Experts of a small language model.
Size: 9 layers, width 256, vocabulary 6054, 22.7M parameters.
Experts: 32 experts in each of 9 layers, 80 SwiGLU neurons an expert, 2 picks a token, a softmax router.
Training: a variant of Adam for the experts, 319M tokens, 6731 steps.
Below are experts of layer 4 (counted from 0) of a mixture-of-experts language model. Rows are named router (the router's row for the expert) and show model dimensions 128-255. Each number is 128 + 32 x the weight over its row's rms, rounded and kept within 0 to 255. Numbers have three digits each.
After each expert's rows: "gets" lists some tokens that make up at least twice as much of what it gets as of all text; "raises" lists some tokens whose logits its average output raises strongly, later layers aside. This comes from a sample of Wikipedia text that the model never trained on. Tokens count by the router's weight.

# expert 30
router:119162168086081164098132121152133129168118112201152151126108151062166104122171108137167120148109117154101161148146181083153134153079140122120122124134179075112158110101180134109123046058145132105151115148112139117200147041116163208189091147082150164119146159122147122176109131167115187121144087131140104116115141070093107161098143095125166099170177160091167081097144129126193133147153
gets: "a", "c", "r", "b", "==", "s"
raises: "or", "al", "er", "es", "ad", "os"

# expert 8
router:073151147138108111127113113164143146133071099113119136154122152175091138157104141130131137177075101179136122148118053142122122120129093089076093117099133144130172129163113189130200147151175072106131217157126232120084130110098181122091136144133135095128117085195100115120067123051143162119133181160099096112140130137131164170140089174143106085167151115060112099113165183088093175082111
gets: " |", ")", "|", "===", ";", ");"
raises: "\n", " ", "\n\n", " —"

# expert 17
router:067133108120132149139138136148089124078147159119129118144118189080145172164148141125075085119168135114095154138104106081182126153141116147115107174137030156112158094097145109098140115148087102059158092144133130110122161107143152125188132123157129067144161127135088134191131030112071171131121161138137045151075127110137138097074128087079131118073091080109142117139106112142126160130175
gets: "\n", "ar", "\"", "ap", "p", "ag"
raises: "y", "ir", "at", "em", "ie", "er"

# expert 18
router:129132146145148156090129139132066200159125133138114144152121049153125168182114147114153145091187135138104100122092093135109156138162076170118133106115102140095117153117143094140117101141128197104093111131104075108136114124092143187153153166134137117174149070108064095158135087136100078106222191185136160092159123166108125095137149197154163085115123144149077183129145087190151091155168
gets: "at", "ig", "B", " but", "G", "ad"
raises: "ler", "at", "or", "d", "ly", "f"

# expert 12
router:135050133127139166098116103083133071136174147155113098087146180148108124152078195166127123086152130150120110123110172069208099154163181147108128122139144152123147087171117082164125138150145130165168108105121107154147129149134125171114149139083138169167098117117120147106088124124134164181088160136160135109119184106084100098096084195098116201142128100190107091167133037120190115153111
gets: "\n", "ot", "it", "er", "h", " "
raises: ":", "-", "ly", "ing", ",", "."

# expert 2
router:069154104084161135117141108128187145121146147149139084122171112125165102050176107129140078124117088150087165118180133113095132172125113118149199136088164078091105149153102097161126169107111115090152189153119035152113143150158092127119119135107149147100163162110129143126099160153094117132136096134169151180153107144120109113118117088134149151133126133076156136167137111169121187031134
gets: " ", "S", "M", "A", "C", "L"
raises: "en", "in", "ap", "v", "ir", "p"

# expert 4
router:146111152168169120106212135112154161102136140129148143147125089162122071097103151174036138165136165087131145133143116124143117145147110158077119083164105211096129131179153131148155123155225136177148154142112093108151097103182159180124181123145129133134160118125164156081135167125192064168130103156114177101107148134129098139159099080112109115134094092187078143154154155095171093150135
gets: "z", "g", "\"", ".", "E", "A"
raises: "am", "l", ".", "o", "ame", "ar"

# expert 19
router:120077137173180152114126165140149144114118113157137104130150135139073150142150126162165152186192141092107165125162196091179147112090146118148101077130154138108079119080095118112202194092073140117137186127117161078144104117105145124139116099132121115118129173187143108085144150071111129095147143144169127117154129088100126171167105128183177039089157179099075101096178126106103114132110
gets: " |", "\n", "|", "==", "===", ";"
raises: "\n", " ", "-"

# expert 22
router:126137157111064174152136108168140156129089120024170185157163125122177146122150102066150134099147109118114106135145057086108106084120188096160106133130161134147174139157133152055116099074114112109134092084165124135113107131159158086136133105138179056095110139101061185174202158087092113128096157128110098088096105168105130121137146153100149168133084148136158121099144135100124142137163
gets: "in", "el", "end", "en", "ion", "i"
raises: "i", "o", "um", "en", "ata", "ist"

# expert 0
router:146133114060095114157127184144127159152103093095103120123150117089098105088177075160162105106109130142164141127125113172112121172126152138115101126150139092109116114083110168116133100161065090065088097155112043114085128122115124107116144138123068135159175099131137169156146140116126088107084127161096111148153146082101139133086108153160112136144089104153100155068140135164155154113102
gets: " f", "f", " d", " t", " ", " s"
raises: "or", "ors", "ent", "ear", "ry", "om"

# expert 9
router:153122114114172092170054118151090126081111083091128172114181161180151125092050085079207128147100143102148162155093075171058129113162163099102136164167106111146126125111104120101132146164140168175099072118175209129168136111123122107115114089117131090119121156118188119120088103127194156164151113103118094181121128162204188156119096106135126131074164135115110097129072084125152163155093
gets: "s", "ers", "es", "ation", "ions", "ings"
raises: ",", " in", " (", " of", " for", "."

# expert 5
router:107122186135087135143083103119068130129125155106115111100145103156098144172128145178108110126121181127066146102144172127078111127120128141172149100103157158140065153129142137108079081158136064107119155182161066115149142153112122101097149096120122133104128113133149096115140144176105090171129138117055109135129196095103091107140089104162187160136065151080110133121097094124107121058154
gets: " b", " c", " p", " w", " m", " l"
raises: "at", "ate", "ip", "ar", "o"

# expert 31
router:067162149072118135138167136083147137167107049129108141173138198191152177171106156132137079126187163146149113137104192100081088123115078128117116077168073156195133142123096145132154122124111117144121118123133158075103113140089097113124116106118147120099028125120123098085110169174230129130120082143158104179090128139189120155095140160069118120103135106159114168122059163130135150183134
gets: " 3", "3", "2", " 2", "4", " 4"
raises: "00", ",", " years", "–"